{
  "n_layer": 10,
  "d_expert": 64,
  "activation": "swiglu",
  "moe_layers": [0, 1, 2, 3, 4, 5, 6, 7, 8, 9],
  "n_empty_slots": 8,
  "router_score": "sigmoid",
  "normalize_top_k": true,
  "norm": "rmsnorm",
  "norm_place": "pre",
  "norm_eps": 1e-05,
  "qk_norm": true,
  "init": "normal",
  "lr_head": 0.012,
  "final_lr_fraction": 0.0
}
Below are experts of layer 5 (counted from 0) of a mixture-of-experts language model. Rows are named router (the router's row for the expert), gate (a neuron's input weights, with its number), up (a neuron's input weights, with its number), down (a neuron's output weights, with its number) and show model dimensions 0-127. Each number is 128 + 32 x the weight over its row's rms, rounded and kept within 0 to 255. Numbers have three digits each.
After each expert's rows: "gets" lists some tokens that make up at least twice as much of what it gets as of all text. This comes from a sample of Wikipedia text that the model never trained on. Tokens count by the router's weight.

# expert 21
router:093148129149136100143103079126167148193162163074101079115123091142189189131096179113126074167106091172150157170130097085120092111132161124144162128074052153084144127185058129101057167144140169116124122121146128088142138150205119172086171113145129142118167088110124186120141099104098173151128139110128129123153160069125147183090144143158116142179195138141110146112130113122137090101123
gate2:100119173150104139141151139127132129041170080117089120135121094116146166163125133161131141112121112151112165160147109080168097128132121152176120205062151147084203145097126131159109076134195122117145133094166125106125066172069134140114171079126161123153121093098107152150146144164132131151165120094175094152207167077146175094151176161077166100155102115150142195147147120114172131171120
up2:155162122109098134100142105109133133125109173105117078055166111141172143160109088096113080136135145185127137105128161162113201091114085152117094118151113148118145120140130094191090125113124133161156184120136121087111058148172075176153099131121177125129067141147168105183137172182090138100146093141096138134073136100176181061118079089135124200170135147127156138073125081127100139173167
down2:113116129148103077126152138072153146104109125084135068150112144118144111095095055141172157107171096138170155153127056107195122150145109102185169138148127109100097148126156108189083167106142188064110114125096086105130159139133135147184161113140108168100136101148157098156142152099175121200126173127193116174105166055149130112174143120163127092156089132181102162077143126157133154160165
gets: "al", "ed", "ing", "d", "ic", "er"

# expert 23
router:126136096111167108091078100126100206098122152168171152137127106131153138114132172098190147123110107126181163142111085091169120089141125134083134200156149144150111090160144143135122115112154084068117116118132140187153073185127177128144198116143094124096161097148095106128156107182116189164119098109119102108167148118055156110168057120172110175113123113114133153103112072120209102103089
gate0:113124142173144173076119086183094147144169099156142117155117189145128113138111152139113168155154153148113098120140143192135167178166144166151166149131120145144121142095168158076097192099064119115131154186152109094111118144167148128214145200122130169134142127170133125139174092198149138100125151159113127146096119129066191136141138155231102178121158112108108123162119170136158139181105
up0:103118124081137168150168152131152139172151172174085214069145103151105105175165133141132119097107175106085139100097157144154113058085128114133132182075134163128198138125155147147135095152233141186133115121174150111111137148127102125125135076159160129163073137112118103153131174083102100201122108084069139096150114138176160127115101087132142152188111112140132153134128113076160165129119
down0:119154114131082123119128140087129154069176153148194099119097063133142125093137143187124141098133119137095147123102117131132232132076132132099122075071102158138133173085135180104156106094158108152088142112125070100119163122122133129163122080144138136102151142078159110138096184118171182162138148140100123063020144096114141184155072114144178115157161158130132158097095125088150087140122
gets: " ", " de", " re", " p", " con", " dis"

# expert 10
router:142151132086118064122123144118155121239157148151148110136170080172081125074122118125169082132142103143174149152084113111078126066140175135080111119136156142100158099218135135144099094116086151132159066090129094115116106197128149144111140106139134125157107146115118169083141119167117092147098116147133140051152136104067119147105151136074157182126169091134143136142162089173167159085167
gate2:130102182096123139088075164124176133119101160079091080148138196135112102147170121116127115227106144138160156144097105110137168119070122121153085133110172161103187134134143094163084115137112132104147195143132180185176125154137121072126184129164088130132179194132128111111141084175106139105095171146152136091153106122127080140151110146126153121124111074183121161144154119210151188127120
up2:145133129126083131104060147087094159097169042147108174114111109103083112117129121115177147140184122073142142100104122073138151095121140113160100113118072197077100172168173150125161138180139086131087135103137159071134159147143077124148137105085083119127075177188101109135117091162146178127128132175132100147153080158132119129135126145129076140166139142131203154114096107155179190081117
down2:159081163130098149103066151115117150081148169185120133158135157131190088144097191074118119104159180128152095083153148072179127113090149158102144050114178092153113163133138106087107143150092144131107113149121096110190140109146116158082086113119121072083121148136178118113124167105087145132089088136088141093129144101163122134081203129130176174110170164184124163174143148183147125152140
gets: ",", ")", "\"", ";", "en", "|"

# expert 18
router:042172151049147150144118128164100167117147154151149085133099153118102166121112113065119124133108129147146186124080140138144092071136184181120074106149156204096127094116054110099146145128087118149157141137177115126111109148151124116112130106124178168135145103180096108078140090175122182198134094120107102118105167153116150173168108150081086141136157113113129168097112061176146132115176
gate0:104105087120116106165065108105149177091098127066124074127101132164107134131162131157121151192150186111089082154171120128118135105163117103129107105149145168153148112154107183056068110092119164166171139130135145138180119099159182050140112171072146146084118133127150132116180062161071142197096179161123129152166091124148144119115074137093087119102108118175133119104140090147117087155143
up0:104160197109099123135137150133133148170126156101081138161109131149115042080087102111119095124208120158136196102085114161157138088126074167080160181161121152186112076144148150168161062087158193125141118111183129113084155075099118100160103110163083156194153149120125179121145131123128140146152145132115128175113074123141091153183099136162117105115104085124182136137153116119124088110107
down0:188115154135149093156121132123135016132160101116156091105115113082167146103097125131106156117089106126122108079150100147117175163129101072106085107145150149131104110223093200115089153123089190138090079178119143125141118098146130083109111128163166122134133142101104119167165115139132146105168101090146149108146115144137157116242215113114111134148144101084149092128164125088157106110152
gets: " in", " of", " on", " as", " to", " at"

# expert 9
router:118171104080119092140053134153108124126198141118124087116138162156131121118152201117165140132090108139150114145132160136111089155119196112074126117108135202121167192124147108026123113138108045129124127131176134074190089132093113140121137097136091147148113183124094150103181073150112192147112111133139152117094074125120151147136078139117097130098114101172072132102136073146117083102124
gate0:166111073131131138124112122206093059147176124110192081151208167099155139142117172165169093156090083104129094102147147135132138119092150161145191075115170120116171160134131127119101097145075088128181129119134055155162131143163127129122127093131112142081146118087097093162168098122113168109098094111147142146110092123125069204129181118140134173139152108166131189128069106141136098166158
up0:128145172111167205147117148083134124085121088132147109101115094145138076059173157140121079114112070166135112140106176079099142124120171058201141115095167091159123128131124082140152199100135107133180130159099126177140117142155158160137100111131144134165142110134129154160092111199184102152134099138103108111144157170171065146115131055087169123132109063105149091182162102098100121118114
down0:134156164101181114138122197079113193133107162151131125108146087097069066055138126141099122055121103123186123107135160164149117126109107127154089058128173097086103168167115118141091125138114138180166093206173135144131098172137113107136132141153097120148079140114142188133050152137111126142182117136108112154123129160083184115159124177119117156144139131097171113151069122166190107150145
gets: "2", "1", "0", "9", "c", "8"

# expert 6
router:153185109054137114125149144110135142146164121113131144134160078092163121066105168103111095129098083143161182109116141103103080071169118137119130153109167102166129083127097186091122154076081167090142082119121116140153054149103131123159143150126123109123141129164104105063211139171134113189138190089120109149122103079106171144154062145148128133171160093171103133109116100123134111082209
gate2:098108093130149157076128164177140088110170144093090149131137108214198142068152163158137140099123123133155113131199134083110181144124099106193108089155101160111150066140123115141137145155186091143110167116138146088198153153144137106091167156165090144118142140176171170125148128133141130114208162107152133182196104120103136154151161112104152148069152117074171139131170121107139126127179
up2:113056163169133149127203111157142090095131190107138085162141054156150100123098149114146094150112039119132121077154161097086153127130128078097109124179119132174163084083109136127105158158117126111100168094123154108172103171156151091149138145212079137084157124150148120106136110103145088196152134103114154174116079119117106133158146149100127158102099079162153079071119067125129104152110
down2:176129119130163167118103102105145147089182101175114140090107127102187100156137123112141121123097127161117110126084108165146155164162117155119156115104194149114151112176117182177152181123119156157169100167144084122122051130200142117156103125109108124173150147188163107109179113115150124122188178125245109168106082082140139112127155131103150115113147139170142130100100120079062169103177
gets: "|", "-", " |", "=", "==", ":"

# expert 28
router:136194071127102102101102128117141153151144118158115114086128145177145137120100135108161076128095075156180111127122116068175102087130180116141094121104165158109128111131141128107089087063058142112127081063169142090137119206129090157120101128176139176139166154141127153105156108121140138162119111123071124062083176065081149174085103141086118121168208111102116112130159139182093112121143
gate0:144121155061130078117113129108140071201161119117168136058158128131160171111144149129120142078128113129151107131133127150130049145126084146144098168109133146101074074144173102121211070099130191114078156150128097080149162123084108120134153065128181134133109166097155167085198097092097113120092127129090118081104097101166121135098119108095140114115090136147125112131127111075112068098189
up0:130131153066156120153181138155161132140130072129083115127078049126118107097115107102157074084068099113146091147138143180152064122135065163106096157137072135115131123068148168141150136113143138130084120097174099130125121148109109138155148165153151154152160161065188103108146111110150182051092161086107167114073157132176081156179103123138106088114133078103123143164158105135180145165156
down0:139116076123151130146135139102159147133106130137117189131117070139136157092179135092162115114112132133132154088080187159157073172161117181084113094152104107062107177099170156119199075098119151161177150114075141091170086146139090158138146196138152138086127129129133108149135169139123110110153151142091137104120164104137066156103101147144128096121117043050173165166095166075090135127094
gets: ",", "0", "5", "4", "6", "3"

# expert 26
router:163162154116121105105138171080105110134128170117158120129123116149165124113150167122125113085130130110087130157105109092102081082146141056089102138140135146137129124128122141078078130061106126020133079098140091110150079108134193113105221105156149126190115110137127126109189159176160137141153146165094108103147092091071164099134111160131068131161108080144081126086117151116192113082169
gate2:089117096110055070093072151143096148181099168108098151132108138192106196085212146164114148141140124136116144113116119136106129116151159098104139106123126164168078100032179139108142168096120074093119094114160122089123163068112178159131166123190104181096157107127129099111111158153153134102143107116095146172100104173127085126102134125167156133114091100110123151070136098141114060159127
up2:118081145196093084116124153102129104067190137105090160111129166131152186145114160129174110098137100115101135085142154139094080078131172152070205111142137072199119112114137104091110156087145120115159092115161131099113143076104143060137115120159157138093132165142140165140119147141087089185101091096200196104191126135144139139114077132101158115077118090103140161148151106132120185109115
down2:104091084102174182126140093174174144107079150109121149127136151080050180140179167119154196166075176097104082120166072089157076106102111106134130157089127068137129104145112155071193155090166116113123142105168129113134111120168115169166136172082162112142105133102131104135135107128117127120073143098127099119108150144101145167124138152167093146198141098183134117102116150168102146156208
gets: "-", " a", "|", "e", " =", ":"

# expert 25
router:075103082086164068145119111132149121117189182156115087148092111153102109098155172094103090148126073126133134172104077099159106118189155155112102098085185174131139142168104169075104116102076136144118090068167158149146109125169140151145154104082148147151122176149128146146132128152154127125156135099035143072185087103130076116168126135082044151157134117156105143146122076119152150121145
gate0:124100080121159097103147175142116214114142085105136158146114133127186079132052115082167154165137130170140099131098138160153196122156141074109130099137161116118200147117094131100129103128104094113121122073112147126096178152150181171122098147073137182108163125145166143154168140149124113111075066110192149125124141157174180123105186090104158113105128133119101073162073163152169176141112
up0:074102114149145141092145107102103149066145171151154090156161124140183110132127109069176123191109100161109188156148070067151142170106179103092138126143136102128103077101176123170140129169120127159048102084090085090129153093079128110099183140124118134143134166157213119142156108098103116122134134077135070070198105130080117141121172111121123155140131155128119083137102127164120164174123
down0:071130099077096170159127100145165112128119165176079109088097173139104107101132152139150151153133129134070102154082066166157130149184076167161106117100079157114132100126114090168091173115126183101130071157160104196135120096104155121149150148102117137130180185172041162082120160105156142105168167130139148118102062170165115144176142171080082112140125162112148090102133137118096120106149
gets: ".", " and", ":", ",", ";", ")."

# expert 7
router:093151076112141124116123109095159149122158171142151118114168126123101144154128160110066147150159151145141127129113150096150066094165128123122164185132066149169156110154159146081170121138123102104149120093179130139101152179109175140115147090121077157099132165185052123088141141121102163177129134093055138152141182108080082117162086136107076127122202094147132118028160094089137088110172
gate0:113106134146134151157140144184152157206145153111121121164177110113087089136109167094104138179145147152163088130060140098200137124123106147151122181071136128135110117145160139101182180170179085136141100140191092154081189122133124172086123111135156143077097037157133157114117123135123168132105097086099134119149140119079116096149129152164131156084178098128088111129119185090173084185165
up0:146117172165171158108150097148140157109104143112114097135091086127181162169074110155131158111091110092106158156078148136163155094116096196127133170121070123039128183144138147133143173149083158081113123174150156138176153149112151184125119098160101090119162142158201160081143111132164138146142099110153123075220085103153097159072142123106159126117127185123176175123160114160137136098124
down0:119165113088170141126177102158169118193117107088120099112114093122126136133095110117130171144114139125075085103155162100138062201100084044104125113104094142145114133166121150121121080096112144089116168152148151126075135160188124145108083093120161126110141140116124169120067160097048123171162119153143167104083105099094053150106131115114113134138163072130142099104223101158130187113135
gets: "==", "1", " which", "---|---|---|---|", " ==", " that"

# expert 4
router:081122140103115062048150137141188141180160153119169084128157113140136105137126123060196144146131126138184167200098155111129091079125190120120092180172098158146171139194119167120130107062125151109139077130130113132170097132117150150122141175139155139116150092115118098173155142130105145096107129124077169112146103115104172185132125119106104136155152109076127204051153113095112111102157
gate0:120080086140096117094064098116097125206163200127139133134155108079169125093163133151109166163140169162164100140090201125108143137137145111156094136192095119151123080172122128143070124093150133150120090170142132135073093126064155137104131133176113142092134157150060134084123073090166118150168115087097174120069119139130147148181104040078110160148135146160130138152143134140142099168132
up0:133088116108111185143133143124178142081139129100129160163105117099120079122159124139148066144164061140189128125145144182119118103152118118152097085132126129152153164158158116151146181074117104154169145144159104113097120146158086161115124115129173142059155109139121100096121130100132145134195148071165141131108133105133103202159088102213130100131138205135125083117025107131174118049109
down0:123111090137106155113125113173140094132098222046139106097085075078138093122195082103125092141123121168146083125143146155164096118137120114152126116149098104157155101152132132196196128119134127101107161141119129129152112122127102097148139105087167097124184109133174156144158123162112121104169143076152091120118131077146151112132101112114129132119158173069100084060084066071104184124040
gets: ")", "s", "t", "st", "%", "d"

# expert 27
router:076156134137188093167117089099155165133167168091112124127114125078123119125137105105085129083112121142148131123092139119111082139147163093117107148127166147094186097131123107103066191127154155056144115121126169130062146171133115134125187113095127113113142116156086130069190116074102173146140126048142164137096184085090117169174099113122075128203193116171114180126150081122109104130135
gate0:113132094113134135164158082092179108091142143095142110153105101096086165129094152142119196155154104117169110125142141160112107129193085157119156117116082067051183135122148120194141153140111110120130106088111150096118107149131135141092125135103038116159126140164115158091122135145141093109133112027180151130097126083115144162117152187113102180139148051118106090148153099168178191093094
up0:126151141142142128134154089181131137116143081151120158070148096175141099133088108064196094153170130153130102187147162180133171110179113174157117135130186143114124203124082142102146185136144161146077177157085095156093107154174127200152134183149158149113133067125121126160075170080125105097125121123101082130091098184096120121121107108116137115131099138062163133083141116155083101177116
down0:098150057096163109196121063153099069204128090140136089139149166160142093158159153119116099108128168105122199128133106153062129167157139100054115106101129138091158148144131096101137186131103133158120099104117137145177105101148170168119089139141147150144142100106125069180140147108100110125113145125068124121153105155136052118060145102170143204133099158104135136130174086136075105159114
gets: " by", " with", " of", " The", "The", " It"

# expert 22
router:129138125140156056105146176143122129195151126132151137158110082162091081115067156094084064108105109118155139102085151122127083100152155119103084157107140176097162132106136155142115118150088085120116135159144185149123145188131146137126137079106129139115146145096145085133123149141091104131124085124128109077092129039084111101099094059133083137180205098187079114054149135153144060126138
gate2:098126141175124148101057211092090124103119156079159143132093132114130054110086117098096099092090148117127166129121146111145138112194117125083118063171151130197113130102111161155117105142079103099113147117097104148109141141152142147121101117170110161137163105126088073107172144122165104153110186161056180136133115045113067177097171099100089128149161080106118146102120132154133124192150
up2:082108110176183087146098117107102164095198096110143097146048117101192140118109138154136145143083093142152130078126101098162072164160104136096088087109162097129116095138178130144089125137130113136107154111049150169143108066146103111149132172125149151081092087161109118125144241077122138104109107139135134105113085126149060112108191155112093094142166084125150162128111168132112130099139
down2:141129174162130090141121181112087149108082131087163145124106085112122108125102107168206154121040113132159105157185152154107157133133058153106160142104094070076124113145064106138112113070129136082099148139106117210157129088118119129104083109131107135122168133173089147106099111147062136089116184134107142140181108182148100093154131115128135127112125136153094172134095174085079166170185
gets: "\n", " (", ")", "\"", " \"", "=="

# expert 11
router:111146168120228103123133109106104090172172139120149123138108096083158184067145099093095115196168103130155152137076156124116093095159131160134154147142126162097106124137151086077129128112087078159100136139114151161128119121137079172147121154105131181103108122128129107032120124170129116176081109158094125032157148109123181152093098092184147162101153088137094174140172120124138124088163
gate5:094165162133140128086167140073144115166108117099159108159096137180140137057117113076175133163132178161156124074128148110170125090151128124155141131072162106115103151154121109084125162055146081095181129106135146147163107115169113158136211136120135166121130164071098160053100172146173103146066133200157129089121169115192136104126132130111111161140079140150106135172166163113133091179127
up5:162129153117114112103178101162095125083168132160123119099158161164068110131090157131056160178105153059115123187156127120086100196133151160121164137157104142076170136089165102166106148152170110153070112119106147129108084147106139074144072130111096144183163162098150164153126120139107138122105118093112152124110043113187142075147090162176126106115109147171176186113185125107141079124135
down5:118097123117089101150056125190130153116082165157161168109144129083155087119202179132115089108101136147148138129124116135137139094114226113124163079125116108143195169158111142079129187107096179196138189132149144120136160160128105124051145123168118112104157134135180171136103141104100135157077148160115115152137084045136089111096148108127143047119119097113129167140120107146129096167130
gets: "s", "e", "y", "o", "ing", "on"

# expert 12
router:115142082145150125092069176120141113188152178109112123109136156101182116083104136103110101130120119136137188159083107118137136077136147151127120106093142168073107090114082140122115131076097138137148102078133146162111120119161147108197184102138094214096173115093093152079163179136055116186147187068125125106093180136111146160107126067133118167173133082135110160097147129154169136101175
gate0:176157101104174112131153127094180102181152133061112116122099116099116111134189136177135094088114166142126151181168139074112130103152161115072113135117116193111094073126142107131072064154131126142117123160128165124104138167121122105162134118105127177149182104081111113117086166226105092138159137089153111123171112145151145096116169151196180081101145113083160085094064145093154131098141
up0:141174124076196161174193158116132095091144063093115093100102171101145095120132151147125085095140127180146105202119081119134146101113142109153135080151124138130103152139095150082130152151123186136164108138117188099090111058114137112150096073156147103115150158097153128165091120158158149115112095121079184138126117048106099084125121140111122181104165117114174141170100109095056112062104
down0:135138144097158127176175126150141083063144111121047135128135086074129159170114136118181166096136143120110119124161190137078129098095095046121136172038106132154091120129176115125173134116139115135146142127119101090168150131125181118120139158200113107189111089167128102160104153088096139149157125114092121066143138131103147125109164142115040142111110138095117131215110148160072123145157
gets: "ed", " was", " of", "ing", " is", " with"

# expert 20
router:089141136141136077076139132210095133136144149185145143104127056139172151115086138102094110145132085172124164141057152110171090138141165153100155120067137178141142136095122135111122117123141150121156111121162110108076120220149152120132147136154114104113132169144122146141162085176103116128087137116117130116114105064085118138098066136196073114165112084203115166095217127139147125072128
gate2:123181097139160135113153128153098166155137144142086103167159137160105141103137109091139128062114143120086105170084112079119166116151142157095193128126163097146147093107128093105111176116155167136159075134194110174116148141128123160135046181108130173102124108110118183159156114105110063176077073139142111135106116102170149085073149044121126136173168099121085105136039114128108140156091
up2:118107129151078147133130132191108211119042106135114112132105148109112110100142099120136198107143192121159147129166106126164159095130156117134126176070086146128145178174123095071111142100138096102167116163085195099134095178138168094100111068123098090141172153104110133181113123115186108123159134138087171098113120166123123102129093235116101179147109123145152104114160115079112109128165
down2:133166076085161136119099085129165155081160111100121127118181104130073082095188090089103121092115114104095175152132061134109068110119161158081146082105140113131099127115102144173118093139146140192118132136123156118121107169101132099173145098140087124060099094121089068177115165073136120149093143111172081046100106098078133108136110123124091096078096089161106105101186173165135136153132
gets: "\n", " |", ".", ";", "==", "==="

# expert 3
router:147188126129143124085071094150106119123164137189128104047158159128105141131053160111126080102116090115126090151121129088151073133130161075122097144074170155157177126104152116104146115080102118115109139142132165097120048163173142199162152143082122179107142161152124140099191080132095131151099170092097118084168140144049165150151138094123129117175154135071089145078138112149144124130120
gate0:117183114159103150156080141136185093110142110142094206100203125098162133144089154076109050148138139132075120130060116123107127172162096125152130132108085130122139145103135128117118091163150125200148091121092149116130060164119121113138153096096141095179127139162072105096154155127144119119123137141110119124043089117134162090057160122106189156119089127111074131136147071143097100073182
up0:124207136162112125154116154153190072086099104148110178130206123140137139155063159125119085124123162103080124113101108118114109128172145189153110124089078124181152150109152078132098095173089072178176096096097119136145129120117154135128117137111137130123126099146095136127157155169089107088136115122072103134048155120108147126056091167159174188118134149168140152087113073154146102058154
down0:101127106090091089075131118165145127077165109132078143125181142102097124155115120077133110120107153109068117128127096189103153073125138125140141158080128079233126163124133095100127132108133134140138102144120131110143160128194114162149197149111180115096127114154089079140082164107128105118155165189144105110087110139131189088080163128112140126175078175134152148095116108108126034179182
gets: "0", "1", "9", "2", "8", "5"

# expert 15
router:041137103106130062153103174110144123133144169137136129061101135085140105112120105093139117138113074119109160180062127116162088111123180111151117164107166144113135174098096092118110116072115124116106054090161115169172081145174191104154173074114156178132190138144118139087133102150140171185118142080154087099151141162139120198141115145097117165132148075106109112111111114093195122134144
gate3:088133132073101091137096154172124170128139104065124092057107202113136077176104127144133111099135155089083149102121133062159190093132164098088143133144142129122113115123080133132156113069166108075130063127186156131180071102174124115119134094098150133116165195141181127074160133200117095178149122140147082113160119150114153152141119149116111132166146217129122168129106114110107131125124
up3:115163140133174154083080147138170097109077070115139128123143135147088108147176066144092165086152150142115153071097135118137109077132140096124119147116103118135121107067195127122111139170146157125112103110151141123064144165166118130137097176086080166177122187089164119183146095162078070129097106070145144145095079096110134139150154093083111079188054089131122194142149117139134127142079
down3:157127140128157174122091193090169128164139148198116138134088148069150144149147119121134192047135120069160173075187132129113085136145127133122124118142117037141090087096102142140147186089093113133165159129133126117086170162141174142090153137096105138075141150120136146077090074100118131128091068104167097140096139118113188166140114131147183151121158146087198120078109140127106159120108
gets: " to", " of", " for", " with", " and", " as"

# expert 8
router:076176047089189048083095155155098133109166125128107134128121154072190127093146106126127148134181144161121102150074151150143149099104181113124130140110113172140134092191144118092149142083094091092073124120139160182101127159161164163145159106125119158058128134077124123084152125139136130144146153084131076072163139085115140152135115163170103177155165073105121183084135156160141140101159
gate0:108120119116177087094083141134172146153155150108156104168156146058160124130132061169103148118131151122087138154098146120170136215106144154145141127120100115160095125099132122136107146167110142165157193168122152144113160180195153134132135102181139085103108140046113156133129098167132159066051105091121094055091116138141181076124141161146106169120174110128135179089199150137114121109106
up0:117047179107143147074039083135172117157132104142139132222144121154125153171078125072140120130124120081085160188174103154184147111093137184130150102113123131173109094132106105152150104062095133189158172157124153091048116105154153118136160078153098088133164149080138142156104134107127169099118121127093120083141164134109150118148153136139087170127152126088108123119176152110164136150160
down0:126115081159119114123192161190106126125124121152171135123084109163121146063172137171138163116178173209127113119132165127109158173122155095106087111157117135097120171163161144118177099130088152096125159146152154138180151121105089148111089166167122124112102104168153032139145132065134192202122092137114099150089165150108127154138129104147135102133123229094195132149130159144110137157111
gets: "s", " was", " is", "ly", " to", " also"

# expert 17
router:091205123085157131068090107146097143119144140149103110129128096112125102114055156073133094147110076130181144186118093090133116097129104133143127117128082139166145117113141110083080186095107149070130094120139120169109100222190132146126202115155107212124134148160122171074112038115108146112154149127142133106145176117121111165149126169130138163164176086133125116097108133105173103132137
gate3:138130187136112087177152127109098126099110145097105105100170111134157116166117169112111063143123139110168127077177071144160117075141132112148079068154101149165060095111059096121126194144120092088115135112150088085141147133137185153131148113174065117132071137093191179104087109170191128104165103149145142111081127120096109102141079074158112118164137104125142141111071117202146127140116
up3:222107183175118110135126113118089133127103121158123146155104076130138155142114061163164101149109067168093107176162138122074179124142091165113100130088161144095130082110123064151147135089104140123143125152067104139106148087160095152109197079113174144143161184119197115129178079130111149089146188144091162120136138124131147136112130075137084127134116102089089108126114058097120117068157
down3:114129061148154114137130140129178130137132185124212175145154137098110096137159070144153181099175125091121152087197136114158110102106163122061118151130151143098164153127167159081118142151095118185103088128098141126135094162158121132167134148095165185110119099094099114134151088091080159190100147106083120107107115106184169146078119132098026124102142101151133073169143093135140155168158
gets: " the", " a", " The", " his", " an", "The"

# expert 2
router:117160144126141067053113135149124124172163138123154074102115130175111117131105135096060055125132074118133175125089133124199089145122148116065133147064156185134155126083112127131125112144103077064124138083139110137148116175117136142133185111105137119103131061139170137141136135205071142127134105149132121063163104062089153110138120127131114170167136121171098114059140165155155099076094
gate2:145078139080145105078121223151124095127087098154149124091106135158113145154187139108116166113091138165187162134108183127119092095148110058112147141177197132127122133078139087092132143150178150125075151085136141125103085126176182155140082120134083129126110094155131107144105124118124118138089179048099159094102110046122131091150125110136099113200118118134125088133053155091142123122152
up2:178098155116131159176140183180133044064161142175158116147144105150095132158152113147174103108130140132114148143159176089116123101124100121163146152155133155096088148098151103126204169170197129120165129106094138085103150070090139133133179168144129120089130090107147134149109081121147152164078086102140061171164139136101183113115129125114075080159128146174107094143085113106146038105121
down2:130112169090056087088092112120128073133090189122137092102167123137125127130135094140075113141067103165086089161132068184181104206147103092177108138156142137085144152127110112155111134062099089120088169141191096147132130133104123141113131082132162172144123179133081112086119133153167104120130176155108093147136095078082159143103097150080103114098132103127104125074072117144089079082148
gets: "\n", " (", "'", " \"", "-", "=="

# expert 1
router:140122144101136057136112141159083094126141165144123128127145086126114164091131184079111112130132044141144182172021137113140086106151181136096132133119121193136110145131177174129135128122116108146127067086138083160097101206138115130159171114116108114091142190130124131160168088162120114146131147138105121125109133135138141112118117139185085102151139036181114132108168112109116147038179
gate2:174175113153138119086147121138102080128118156076171130131174051117085133126080152134147172115170035142096131087145188124115060101107119164104113149072067167090104147206151118178125090141127141124133122163135123070175138141115075100146104122167126112152128161106147112079081057162125128145127129154162131173155122097121158108180086154144121134160145166128150183162130144157176114098140
up2:191105141104150130140108131124111098075165127063146124144161054172099172129133150138107098141156060148095141099114157129082080156112154131074104144120107184131146136114182149159125092115080155077173150157140145081157157060062123132138118115122111113169112103090187109115058048104139106109151154118144143168143115129118180122129105204164140180152166168167140148170127118166174132122138
down2:109107169074135101074141148199082133144165160125087125165126123146101100112122106188138136165121123078175088168159061198109175089130173098180119094137133111134156127112151157142067144093156128105141116146078090165144156105156090089131193164129123146129105202090079115123046095136108166139132157151118147186132149146082113121141156130084111085139104078108144159122142143101109091069139
gets: " |", ";", ":", "|", " a", " /"

# expert 14
router:186132104112145091131121096116140164136131163124176142092060056118142199141133141084145108110095148159165148149094075084147114087108139148065117162135134137115103111120148108110136149098109082087094141105122101175113074127167168139151190106169179172150136085136103107130156082171074139181134142140123106118190112083061155110152104142197110157082134126121083161122116105170200140129078
gate2:152167116154110092181181108152128083064178140114129072092158095171119074111126102176130122126120118166117182111094085150108142101103127124094187193099157134129080168162132110123148155134163113109162154119097118144170112110092150124144161161183136129122149100105111097101170127117130173090081091099110111125119112048139191089190168085159088114159159156152083164075096146161122075179104
up2:167144079102154145111134132167175166179086113119083160155155142115136118162178083097148162192127150134136180143131146114130098082149123116135120089105179097150174147141112098074098118136070130141177142118170185081084178102142125131110137132069134081078112144121169109106096136102128154177186100143175142148123169103149134104058069099124109207143112202138112171081122164148132163121098
down2:115111111161078137128107143128190142167140146121147141158106173100136115130075107111165111127069191116136169131165152171138115105120110186150098143095151136148189104133139123138082109139112125114109102164148131104059105203105096092085179136146105160159236127175068106131158167146139126112160152127079148163131121148147204115137075150100110158123156095215102124146062153135160118146100
gets: " ", "-", " re", " de", " c", " con"